config.toml
n_layer = 9
router_score = "softmax"
normalize_top_k = false
norm_place = "pre"
rope_base = 10000.0
lr_head = 0.0106
steps = 5967
Below are experts of layer 2 (counted from 0) of a mixture-of-experts language model. Rows are named gate (a neuron's input weights, with its number), up (a neuron's input weights, with its number), down (a neuron's output weights, with its number) and show model dimensions 0-127. Each number is 500 + 50 x the weight over its row's rms, rounded and kept within 0 to 999. Numbers have three digits each.
Before each expert's rows: "gets" lists some tokens that make up at least twice as much of what it gets as of all text. This comes from a sample of Wikipedia text that the model never trained on. Tokens count by the router's weight.

# expert 22
gets: "the ", "- ", "| ", "The ", "a ", "= "
gate0:520421448446476386522453575487599472522536515480504494447462514367461485590525354518532554476478467494501470463465562494514549454451497512521482469507499542441540431590509437514423492429481551597545549520448479554519449482431495490522512571481465523567490542499494465445468576550423598526505554519476427471477530522506548519376518554434453517563469423580480470507488557492563459505631
up0:458557562502449454573531476530497380598449487470479520549507458459441400409608620442527539548512498616485496548566456538467436472411481504486530475512503469565573566446464509518524507487482484500493435457480551541511524535557533491539481473520497440462538468475603490508588413507540439476484547559579457547537411533532455380558564470553578394498444456522485501527542531458446488494516
down0:513567536538592595516557486513519582483518504466554516589548485498505528433468543516494527477573462459529534528448466438511540527511521514448487552545511558523540559576447452554613459545602565459584501443489526529535529608561536439408522463446525570536498454551525504533525463520548533481472442534498530482500582545432542521589510574526637508489531494451630497516428450509612483425431

# expert 14
gets: "ing ", "ed ", "of ", "s ", "on ", "al "
gate0:449534547501495439482465504476475498578525478621574542446546535407521475516497431576536408500451425564547583465513560535511513473496569599538492432592540573474578438523465510486451440505502486544518591600550515566478478495532441553550457506495486570514492600459566471549498521612488496457421558462473545515386495488424510462527447417525543479584466517561524555580514461472465556468519
up0:520531592466537489525423451525482469552555470355506473452457561448428429438542486489435564509517548568319496505480470575458512439387465492458533418421460541568574510483516523439411509524447500533580551542450525540584477535484509469542584550477472537439491541525492515593463477460545487508487545560512543495572477508531485480477623483425488521442500525510451457466520577514476479445539
down0:635568495474550550422519529519476572536513599507554492498513459550410442530463623540494515524544527465530527473508440409426545534426563526374545581560437461452459564480465475478508495450522568501534477418461483484473496472500476518514517334525552491555472455566447516415472486432551457423578551564517551476445530508458476478509498546543567572474562492497473418532523519489575468472496

# expert 20
gets: "and ", ", ", "of ", "the ", "in ", "by "
gate0:415591471564504463468479477477489463526547442457486629506505440528543583598469524466518499494463425514471495523467522469554531480466553501592476561562563492578531436631449530495405497573455509495546513489475507528541488424643450522525491489456439509475464485459533568536455434503441517501531556472576395517430450545491565463452542452528578486453470523593408534447501557442506503456595
up0:457550549453564487486493501489459531613408472452486498531412467429458373502514615479470550529554496493539540495493468493496485585502529449463491505513540430603445402538526445481459507425414526509495514515359488513478546564466531485531512532483424561505464495513604587421461437478455577466485549454533453486504529514573495445527576485445486516462513540564366445527494497496608466515565
down0:550528427495642537553545489494415485474404516474515420519604535437471530517513524429494544469526495487514533516453472566491487519498421514513528501563490413540395549479514469437591524497589462502533462450508521599533515522523483498507458476510535601476523589484478453512555482584434490496426455411490511522505539476417481554513548565453541525469462417416521448459453455398591481461359

# expert 23
gets: "en", "g", "j", "Ch", "ad", "av"
gate0:484493462448494497457476532553530491472448538498499541423523484425529486575568387531532391543411535569535521539556477534445442488488470531529507539551445531475597439555501538490379499523435539509423493565509472641517531530520426571517472607540511575535448594431561524464485494515546507462539533411585501467477453437536510500481360455549555520494443506544454445462462541503456486413485
up0:409561592483538430502530508546420470418493431544549440463411495428493512372544536524440483531564508523463485523508615490571487454423533516514520453545463464526476474506498424533579454532421512486438550431479548523503489511551558556590467514501482536492451551523560480460498508453563442540453566509628536542487555416510549447525564410496405440475520496565424493508524583459430459567529
down0:606525479454508582568457483466459460481567482539496438553601519543454503491456544361463547470534486394516463502522524476404519480463497488460497500470527494453524502543484465494468475500550524528455397514490504555456500435561458459433542475380470475479498577573407467428535499588584479446514520482388531530461560530504473590514553480432569547583624483472571495485441576523561506463449

# expert 6
gets: "S", "st", "H", "at", "St", "ot"
gate0:504510490444546513523531440527531475609518544537476527488563522415553543530529343538573456528404531487477519483461466562512527454471541533496436410458502494534489547521538474467438417557525488543464464572552421587492505582448482424501536614552483506421471541480594495456490528502524589573530510424578419492511442489509417385470507453563556547541441420580496469500533471474485531440541
up0:440503538489463506454491477361440540431370467556502482447389451512498492503594614508456555479482500484462508473589539514514495504436563489475499563478518508455540453478428479522492470428514383574555515430470548563488578538467516463539436530398418534445547491510548442467519523412494397445455507493543576589510460521511554476501517401565561509547435503544433483520526530504543457518570
down0:602522521454547583515514579488505449443537535424588453472486427509563557401499495479482480493656448471490505474453375555424495492485432500474575521511456556497560454561511472479541441525572565488532529482539525585487517536553496467487537442530520534606514494546502512457608382500506542380463436462545582501480523503494471488576555601465521462562549470481504497485423500473510569458477

# expert 8
gets: "L", "f", "D", "F", "l", "c"
gate0:530539584469557418502530487488486437494419471477457543438504519371529512580572386535512501447533419549432504520508481475494444481553572523615491519441472490489516444588493503524416429612469488481528523609489510541484435560514447501510427618472466540522472571508516565566468528517513521556507540486506519457538503425557493453465523393567544490454459485628455504450524567490501569429539
up0:469436555586479498506473497552437447535505445465462456573536454465538445402526467477486551521560454496458522465493574517515499447411430567564581453516517483570549506506503620509494523475401480591535518443448581561459455606426523515451509456514446563471442439480528484470426376548543506462405438483517455539503420488561473507550541542400532513474423517526540458500544431561503443513587
down0:605462473444567561518427549511465517541517493383531432591508571465439488511498435424527452556498499502479578512456430558408491479489488560458485594509551486469483588495539378593515505447578571450454495486526426506511489454476506517422537558476546509506456517463487528453506490488517531470508443504494583545439599537514541497550505543489442644504557531413583504574404548456439502519464

# expert 10
gets: "| ", "\n", ": ", "- ", "; ", "= "
gate0:494473529533540380465457499468568501476393492506526527418556521517520462493575393473531365437475578595461582523510499500449415480491504511563448405557487579477485475522470532560500462458525553519496542528471410570489410502490486516558461533579464458501526495528614489540440590471447500534544553501486490588522450465584564532487391484541495554516447429574461454496523446548451559447504
up0:448478622510501494458466492436511447459445491476508529522434488463473532488588552510488491598502547559453410498530486495442592492443506526456425496457458472437468581517442541544479467526435476547472484601516519605436521538544546497545545530430504538417473539449464547445473395450544468486571621460553539507461493514529541458454595496439570444522466445547467458542434479598467374553561
down0:514470525473575585534500528482462527461542504454535500581594490494514532525475526486413472510553542490526463526464452469467531477486512600491551463567520491518580498555544515516513481470498528496569556388487468557532473546543472473501499483497550596561542447567458439439512445473524487473443441313556557525561614506506438504566496593519496659461530493486598567516445454473503474594420

# expert 19
gets: ".", "–", "-", ",", "1", "2"
gate0:488514559459557440518558521474429477554460449538553502478495572437482443545480441559568385523479488532505574505620607505486467455489484526504520479525524498561487495516495496490474393488449453544485508486533476531509455467564525565459467553397402425565551584502589594529466549436509464465469554464546493458560362538550515537413464392557459473550441520548417489456555545462517502424489
up0:535516545500494405524502452508490459417417512464482469484443408439451543370601483527516533574421550559449449465525467526500489465451525552426519512497471474442508529439520526507493563460413542610484423421448516602467563516534491483584521469576554487486482545429472510524518340439538465476463463482536511476406503489505514460474633463435520548528477551525512480441533547508520436495595
down0:623454424472524602578523455441449544486532455488560520492536521441434514529456548505552581549571420406542506504476486488487508495467529519463531499491494494494537572556561528517549543534555537509509588416505475558500467489448437426512457380486541558539540520524443457454504445518451508453517432515458520509481606506509463587490470596477514626460575377462548488511418476457528534579398

# expert 16
gets: "(", " ", "1 ", "0 ", "2 ", "4 "
gate0:491564530574571433506487514517579456523582531548466490368478501443555525539523454529526504488472492570447458511513583559508451436477512590534519489468478496534485424543458426535389457553395556516493570475405507531458383450565492522486438498525458501561531571456560539523421546521468608511475509504475496572488437475537479396511415458488524487514399506605415515485511588467472515453527
up0:469527582434409436502473492533413503451400540473486493483458430504525607479613534482508516603458470515427486493586488434459505515384567484528453464537488536477509493461458563561471469438481520555504505535468587520553536540462577509530521515466452540449451555571418550414558457491441430479482488450554543456487456570578503468430551439507567456508442485457416445517600455502527423458572
down0:445479424527577510575485438526436461517487569452547530526621571524479513427433524489488497467494510419527466478404486540450518528472460504435496514531470457518492605474554494468576478419635527483471471499450464505474492559470440476469553437406490493507514426507501509512547514490442489469458484508457551496473604522415506487467505576428501584468625495398536514537448447455601588487372

# expert 11
gets: "201", "|", "202", "a", "ra", "200"
gate0:518480513465440464478509492462439507517458530563511488427459454392512522603449369463548420494478432536450519449560497559489468517504491542624467449512513501520497477567459445507476438510411584501509523558478395559549452483537492537494486572454407447483472524440574483478478470562407513443474545582491487432523360521509453498411406481589435573508462493556414493482561528474505502459540
up0:510572497508550495470550534493516513415453428582421480482372548457436540530588473472438529492536443488411573527567579481441444468488506426508528490562518568533571511434444439510451565556416484505517549516483524504430513650465542480512578558488475554461529515552516578535517458411546499445503510516565523593451467515524501448508564469515569456488479569546423486532405548463553432463572
down0:624460523506498561550516575465468483505535567436544539486508487484558561428446514427393489538559524459572475534433472473448478508521528530433512455486442466562496523530469457472548554519548527524509582478407528549474434489570403526497480450452546590488558412589497472453511422571559449476535535503510515522456548536470422553545531460518553557534658496455545461391472442432530481515407

# expert 12
gets: "or", "an", "in", "ti", "n", "r"
gate0:436437499510414537505435497439543540497450542591574547455543577416522557521489465493528411530427479522402524423500461514413468533515513561504479478525481502494514459551461485486515471482522567490452511548450411621561462448475490492516463508555458492512476601552626497478501522460414464507460627348532571456492471489554502477512450473523527569474471466564405450503519567447521569416514
up0:454569586534480508547504521478505461509481462430424501430451462413505520554486541428506558502524440515488473578463462464505425478472489548505584443574487489480539499454463483487591533401450457567590489462510544563522467560455552419449534559457466454423499496488394517415454416449572502402537480482567505572412480476521488476501531466470561407513437485528463546436517552520465418436645
down0:577482500501479600523497414389415564441504585407482439612463506528414530394504498441476548531516454500536454513447457462474484510474519485449579503455486492421520540522463490417507489541479526528435543554457472468520537420508441496468608511531568563546540535568505487495542474487547512458565491508512553508493557600544502570586508550398525556593555468403514537552485453484537435525397

# expert 7
gets: "-", "y", "es", "k", "'", "."
gate0:484512459450482477420476416485484575473453531529518518408490664461489458562528444470607406520448535531434510518408480467517456530493519528566400507490498558488449486525428482460467461553487534536497526504506403600562481511561374458499463587500429501580433560561591484551521487499457479470515563502532457489527428522472522462462450370532548504470500490555508499576490592528443498502569
up0:513525553555539581523571498521493528480467478545430567428489410438493392490609480452496564538508454543455444484517447509475524591434458499531528467518467409534551512519515515521454492459439452578525495564450543547517494506504492446558516486511425578424421458451513549519511425480634538546463546466473531528450510410530446415582549439451511474415424519508508485357428538472484481553584
down0:573467642576501560501500441449519430444450529453581470524531508462454485481481508478418452521521443480482487516453491513480498541606491554448521480435496542429537535528449554476528452491539570512486570546516485495505471575560473481491544487533524509501552439514564559444465460455550553393555496498443561520483642506450505587597500528495459544650636522463541493527496487517514487447368

# expert 17
gets: "al", "el", "on", "er", "il", "un"
gate0:528471565445477464567509464438493576545517490481520500385495442427493441546597357507569396526514452538480524483526495538501425410475537490552483502487487507510508480499512587526445474609454482518455515527497400571468458558493428489516538543486447488487431595476552498443527585561450496459502590434521497490489510508497491442452436477572537489433533430519441427431573544483441587407592
up0:500531562568523440470527397470508513508494490585434455475443570445408475485593438513432603536457436535442430578566536472530502563450548562512467406553455413546514557464430489486494522450492452497503504466410496468570529504476439534483557539407429568452462507526509553573549480467512447455410540526584498564507519398484507471475599499494546486543478504571475443556603414488471474507531
down0:564442492478392536450496497504498533535552493502549513517661459548535518424456464429457473498579566438480523455481459485462453500514412477439507465430579520442529601503508491537509486511447540529462496516466444524483458467584507477546469468496536458539476504587475526479563435531522578449514441594496552495529582572495509459601535555372530586484600397458578508468442448425560496453492

# expert 4
gets: "s ", "es ", "y ", "e ", "t ", " "
gate0:556539480402500442446472469500543526557494541499501542423526498423432467598578441455488329502458489575534480441582539484482456435478504594543516507517500508473576451445462531489390362494401420522503463519455516515538586486467454461519550486497443472509486583528640486485502484518460595482580544471533477508533516473534514495464482486500536531475471520550421516437504535392508574507536
up0:484468623500500515499509475429411488440460503407421518429418503508424611430513480536446528553519472497444500584554446474435521572413477543462496397470524528504573435452528512559551498508496457602475441517492503563509425600583519450471556567531527555489519478556454575509502487536553422465485544542615505525477481455506406468517614535462506454508551528478400478519539548515535540456501
down0:536428459428528565600507537509493484457474460425609508487591523473521541529501584568528557535570487446535559446464504457499464540382530492500431501493528501483428538561500432444510522495549566466558494448472537590564454516489589472465491444471484513555525494495456534497468541561442445418509449473421568516568525482463533498504391471494494542514615443431507425615515408474601464415476

# expert 0
gets: ", ", ": ", ") ", "; ", "\" ", "), "
gate0:481540572522504437467515600475490447546479495569516510536541501456450540584563386523515469550488457522483599482562450518473556544549497543556440483426500548560454368564454493483463426506507555522534534560449538500476448574517426468557474611582461450551463544493514473444486530572493532469451575481472456503538519416597535484507450430551593497449505492597437444467562584463493534400492
up0:465486499508542547485493470555399440529558574502402464516368504523391464476489526552571473501551471579395454479477527507459554553408486448431454521532460511470537497461417494496577472430482468531465457491485514488541567496538555490549528553480535602460510613460485636380450488479512493450547548546515540498423470487524471467502535382526530443519444445576411528468485485503496496521594
down0:493501530519513562565556529521489543529558503469439434581493397533387433520483526459445443483487525521492509534517459438476475492506466510407516445513488419551481533475546555599516555534512538415575491474553494486495613463512356462452512420476503545498569494551538546505452507556565554585482403434527512444515581527416525490510514553426435554550601508460602499484439436493533471436415

# expert 3
gets: "\n\n", "\n", ". ", "\"", "==", "is"
gate0:487527502517574394586471541457503507562431534455441499433487511385490491525579381581508424482515486528378501507421525508509441508501481523532474493540455462501492598523420558535464456520443512549476548487485358549444410522511423529493494574466410499499535526434576451458462490458493533476467628453562517420520516386525499456431482510545539469497474466543459433501523557454524537462545
up0:469490555476520500450534457469600597373435390517453512518440482419452556529591501496503569453453496600533525499560556519618471534476521493455500429504437546506511478529464478514452537446427452533495446517522600560517443472528559468463589537496532547485481537598473501430519402389555488509515498514586556545471472493508547444537591387505535464469460540534520501480426494502532532438572
down0:641472484454492585458466598518479528416506492474556561512558463559509624469412474457476554591529520441529481425458470499473431538478480516493436586516481501457533530479554410501531464474478551501615467394486390546591411458538510483448535491537517507514490481568470466508489491483531543494490472525521576541440564544534524454496548498464449519530631499464541455530428467434545512425400

# expert 13
gets: "m", "con", "re", "ap", "pro", "p"
gate0:540554484511485447544535508481493498563497565541500542483396502338476596548512402568532479467488445501494563480506460514504474536496489530565468518495499502493464511543463467507443436560451550625469547524433426546482545499548393475539442561590462555548421605449536504458433531514430518516516566444576530478505514521480472444492516438555495541459389486654442456474544575511465526454519
up0:452536537500571450512518387535507453452512474501492525411546406447458545490539477598495530447568428530398546460554531435519455535466514516438525516537460530539476550511523516568514508522353457542545468595525479564452494452496459533481536559496421566416439571541496508479494472463513442560506541465496405548426410516555491448493523492502583355593488543494474456534486555491521478465615
down0:578500532467439579519559509404386566524491495460521454527507525496531536525488637449429512528551457468535522497407476519538523512484510524444562411524634506538478612493451486470527496526563516534504534433444505482436487547553454421446537425416552499469502565553527405528524469556522457499513471464457579524501571545501448525540491514437534556509573433485549546507408402484485446446381

# expert 2
gets: "am", "u", "t", "i", "ing", "a"
gate0:585417503467460432488458430489558518484482468480440475385473581442492504550554339482565429517456496526443498475514507452541512538492497487511513440476576505529588516583557492593539464566529512577485493452533511621540419544491503459544558474418454521497466520480602470455464535530420508509552533491582504501514536535512504413418394425535553558439439548534508438502520594473459511452511
up0:390627508505481452475547428528435501483412439463443461455510478552506531488569557445510581490550519464450509508450497490444547495397558501580537472568353432575472495495400525498545430466454459486573491473431464563517571490515513496506467514504473500529461468469526601452508435450543562492471448534528504562466449458516480359501592441497536474491491585495435495465500404508569480444547
down0:652534591552512608502438504409425596463491405409577521542519585442503524470493485471494514525604550491501521484439480444523508552552480470535596397511550442538532541514511470480469528514539498469446557565470439524509527559490470503400497466468510529512526398539454550507441440452550508470500477478422541466515574481502547539518508517469530567515605498481526515436449452515489447413377

# expert 18
gets: ". ", "\n", "\n\n", "to ", "was ", "that "
gate0:468523575523483500603474513462457496598552528554443587482431508460468492478475441525523403476469531547494491495603501486535525464604551516529401432482526556445574461585432498385457438495484541567462482520514424515426491538552487543543448523393397479530541572487557540488452547545529579567523628535566482464431452444469485439472496506593486523497469465501528480506499526486433445472587
up0:572495453392496496452515444467522502482568482499419441601482490445477438453530545474502574492494464541453514520478556516476424579406499511462528477513473479528422525460379510581584524420484487515503433469417591521599482398560464502536542532494496543438416487500570555477521366434420469483444433483554530490538422524523484494475563385475448442475487578469478451571470486518456477528513
down0:609414528448524499556618493496473532513562487477586479526594497482440492456556505476498592541450431415482520464524449431500468433488533408521609500459439479529536567515498471498495556472581471473526521394484496554626505445551560472491549514513484519510526442553501528493454415650481477442606572425464517479494508455472502567482470462502556488496561475454494489566433446450574519551452

# expert 5
gets: "in ", "at ", "for ", "on ", "with ", "from "
gate0:579556471523422435502501517372604507612516550530471508411566498465514434496511347567574419531484498553546578533476532522496552465429478567573389407539545524518484515490422450495431478500465493560493536560498488512501454510536462525492437543511514486507508496528593515476484520533477532529440604474558525475540538448506492452508504418539489550581463501596499492544586550389521532476554
up0:431544492506494507457497443553395443491420441459410450511458481463496541510579496512435517482472526507410517520508623490514439548463510490474496494455472618460579506521473483471546478483445493537466481436426545487459527564455459409519538516448438477452499523517567577485488365509468407449428462509521498470503451498568402430561595391437447402503524586538418549493544493540545448515522
down0:569510552444490534574518536475503532475548416452579474599522530469474538452507602467496561498542490414543562497478510566473511537486522512435477419545488425466493549575535533425537428444609487439630523446524474493524495559527525508478560436523444529573447482514382541512555438541539495469452525489562521486512586485444492497531476581515621515495579472480511548522467439443611520513376

# expert 21
gets: "a ", "as ", "th ", "o ", "e ", "at "
gate0:497506522523566384447533479433551487542438548514473520539508611439403477607589428520499469455425485540476472480505543489513573481553457563554493418574537557508484453483436525520392403557483549509580551522554524527475476397451496535495491555566465549565484504522521532506465503528402438488526545490548491458468490500468498458493514451492543590529356409540426452487437529454514499401545
up0:429569527539458402584458544477507555461452392505515464419437487453510506449572531494500616487565437548442522508541517484483453554433500439534577493531421615504515474466477527478563535439495460521471475550438476515462565555562528499568518529454524396469497505478505529472498453450523422495453476570512521557485498482518524454456630471536543408473436470501420501479575475617471515399603
down0:471527503447596550497538456481457497493556455477503607512528455541585560382428531472464540555601562511535494519496497501470551428509581496442460500454456485408521506548565504455596477541573518493578447442445522591545428583498498529495485453420514560554537551482409493506537582489478481462563484575484599526443550520488448563527444468445543566600582522480506427507500485421560526490434

# expert 1
gets: "ed ", "s ", "es ", "ation ", "ers ", "er "
gate0:497509477538480487410471480402534552582533522523480522458540522456529533597520334556524468489486445503448552506515503538465533445503387592482437460538562491510447476459437585560433397552506544583445540547484461533457494506502496553467573486490438468510490582549559528505522531467490582512515516455501505502496369486526510445457471409527552491519444405590477442510510572435525489466631
up0:461570559524558492510470436574449492457471588495424466427461478470569543455526502514514514547489454585429522508481473580601474524446498482516511454436439511494600454435473432539587528490439413579567455522481554596503482556534494527533623508422504554551441506506543442470503520438499428483522488628530537548494515534558467437590631464486425493501520559525489419467555541476495492506564
down0:460416541470502574526557493540501515530519544521567444527508459547455500539459659442546503589608520476525533448510537450500484490482504506460473500493445396506461575578484492487482464462559549473517499504534468579502552486520387527448496438496489517580470490536423524495530411490394492466489558498449586452505614510420500508530528563535534560496595526454507521567502536454580401393389

# expert 9
gets: "|", "s", "% ", "$", "°", "min"
gate0:531530499459514481505539513444510483539536586527469545389431562418548560549531379484565437499487442563434510490487568500365415525466529475533439502462445515511495461563467483482411426498429501524428575541484482505540472501422373474544426554472444495507432601460572458481439479527416539502527538488533479494502421495552433493489529446569479596524509481553405484512558587471445503457521
up0:450559530532538468506522496531550423504431488465464403535429547415404503466548539526461500398473439594377449504505412541558443545366483475471475524434455552565575505513445529545482505502458471553508514472488568480510560524504558546503575567512501544436530555548491557515509418413522482432429548524560547515456421516545549402456496469540467450542475539535448441471591448496414546511522
down0:547516473461454554493499526501440463523519543460575456530494560491558489469474618444508474550585508431482431454403456500451544521477502564465476523529412472503543557509397512528499520499571519474602547445504485498507444460553409471446533504505555503472581501518485457477503476570521436462487490515590523416516526433536497531613520571463439574583657514546499442489543448472534451421355